From a checkpoint of a small mixture-of-experts model trained on Wikipedia.
Experts: 96 clamped SwiGLU neurons an expert, a shared expert of 192 neurons.
Below are experts of layer 3 (counted from 0) of a mixture-of-experts language model. Rows are named router (the router's row for the expert) and show model dimensions 0-159. Each number is 500 + 25 x the weight over its row's rms, rounded and kept within 0 to 999. Numbers have three digits each.
Before each expert's rows: a language model's description of what the expert responds to. This comes from a sample of Wikipedia text that the model never trained on.

# expert 4
It responds to: Mid-word pieces after onsets
router:509526561508496480531500462527493489465501486485505508515503501524546483525466504520486509484537483442495529547530511484505524460543526494458485513519520513513519542473520509512564524459487483495512467489509473530508451476519515483472517507491494499498518505507507489516495471474487529502552461504505528542513493508521564578500462477503509508512496477495527492480441444490564511477535510483446505519506521485505466487485491501513487504506510504521493529504477469520509507485505503

# expert 16
It responds to: Word-middle syllables, names
router:487513519478502487499487517502488496493502501479487495501515474502520513498489508473468515489512482479500517529538473517485547472539527535538464459532491500510453526491486512540515519470484517498500515492495438492535513479462534460490517521474535505486474487482495495475514491481512484499508458492482542496465496513514545578497512523486483510508558530457532474535469462494526521505502506507473552502560550454531487530493539508505483475465510490521491547526466514542480476488518488

# expert 15
It responds to: Opening quotes and prefixes
router:464531508492507507512481492497449512501496490460510452522511494503486472501487479514445562513550438459517504493554486495464574477507544487468489506559515516529436483480522491508516501484514503494485510520465488520528494534537513480482536534470522488496487500484505479503543473478490449537482475512502497489495486489485507532519463500499512498499557506463504494509499507477525494500500465464491554530529495492519510530518493478526503502486519489494514534515481522494523530454530497

# expert 39
It responds to: Middle suffix pieces
router:490542526524492506500500465526431494469491477446474496485524497517533505508457530475482525492527524495492509542462509484498555495542480506462494497505470491531485577498505490493508494515462515487509489473498448481512500539495491459549492507462501504519480474527479490523539469568493513504544494541510506517492511499521481530508506516484504513529511478503526493502508487491520511508515501527438500504498521477539477511541522482463526517445491557481498544488508487510519505505538526

# expert 20
It responds to: Numbers in tables, chemistry
router:500497537551512543475516482507513525483505488484497521502462463518536514545525504475456507532515489466571503523516507472483482459504500526524464504486490550485458511484534478534513520514472483506482488499447506502524486506512515463495526511462533488529525518536492514497492485535472503529504465545442497515490512471507537521511518523499505535509504466495498480452506487480516510490533499522452513519542540437494497485507503503467507505479488543462498515538526460517494467468508518

# expert 17
It responds to: Romance-language name pieces
router:482484511501478522489500480490505538508463501499513495550459456526493499527474531510500486482506506473483507487483476496503568500463539495465470511510443495551509527492531485512555560525473480420451519546479501526533457483493527467482521521461519487494532507518490518487487444493485514526501464510489489531505484507508498522522509523542490522533531502500448519478513488473517545494488505474472533514476495489478485548497510475504546509469477494498496517500490485502518494481514480

# expert 40
It responds to: Word-initial stems
router:473499514489490494506495474570485501446475471509524499529505516515499497543469483527440490499513499503522537543528504491477535471533523502477492494528510485497482488497464511513531493488474468514485497482476496526507472532461494444475513510467501486508455503546488534542536484519475487540521497500517483513527509487485531512521433494517541567531564515495472485500503511487517526470512523493453502508542507528549499539547522498473489470512489503493525505500479489515535517486514509

# expert 14
It responds to: Places, buildings, stations
router:458524462483473495466491500505474512443505485464479507497502524520543526516488546470493490482516499513532515524556447479499507490491527526525516500548484510529427508501531487600526506478483492446485543522495464536557508510472531494540489498499489489497505472525500513509498506517519486476491484501471511504493481500505531521494491501494485539516497485536470465457488510469473492483507516509468549509494530471526477490517468509492534475476489495470532511527501476503486518468522507

# expert 30
It responds to: Places and Chinese bytes
router:468503485493484499471510461503493525487470477516486498508473459516474487523493506485471543515524486515533507481481451468518505488477530493533525467507487489514421498474509502509531524487487452492467525521543503512522489527495512486510471501507528486504512518514447511521527445556503469513497488495485521502493523534487499547494472556505507531512505473484508445488435509478505547524473494454510527523506499510512495505535500517519490473499501489444505504496472459523498444469522553

# expert 45
It responds to: As and institution nouns
router:456494500530479501461491467496503533469478509518490485513521457503473490478477533484489492490518481503527506516570454463500530513465521524558498449501504485508480517491495480485550491473493500445508527506446477489545484516480524481490511513469488501507504522492475468502515495534486468508506477503474521488516471484501515504501495529520482544546483492485481470452454475427484520464517481485479538559514529491493521532513506506536484483475536538524522484528518499533495508514483523

# expert 46
It responds to: Direction and location adjectives
router:522500500516472514481558484475500520494470482493489540529467513550513494559506515516488525505537464485561517520544469501505530460515520520517484485522487522517489515479507477521493499541478476480452531508481520505541490491473474491531507504458492504504504508533492499540490440513483507491521451502511529513526488506486496574477501513459488500554497434528487487484479503443513546499482491518469526493501559497503475501517497513480468442511490507504511506529486492514497491522507511

# expert 47
It responds to: Mid-word and suffix pieces
router:479552518531487519488507492521498536467522445496512508523529507508498470517451490528492518546536471495496522535513445526456509490530511520545503476511470553521480550478505522511521486525506493492490480444477467506494503489462496465488512534487496475521495510522504460526539514486505502505528501501484494509497522447531537482502513530473489528580515498496489486494476500495519524505522522462475529503511534466499509477527521462466492498501538495516525570505525460527484507473514506

# expert 11
It responds to: Politics and role nouns
router:516508498484471510504508481475516515504461496502503490515508487547492472515505504482486459519505482471518482548515462502449512468525531468484526476497514502550490507481489517507521509455504482450492496511494538504542471509490479470515516467500514470526492526517502505500530496452496541528517471521512504508510449477512499531496481532488508508509542488499474487494483483464538534502466538477465496527497497504563539523585501505491501463473525496528540503515505462587488472506522531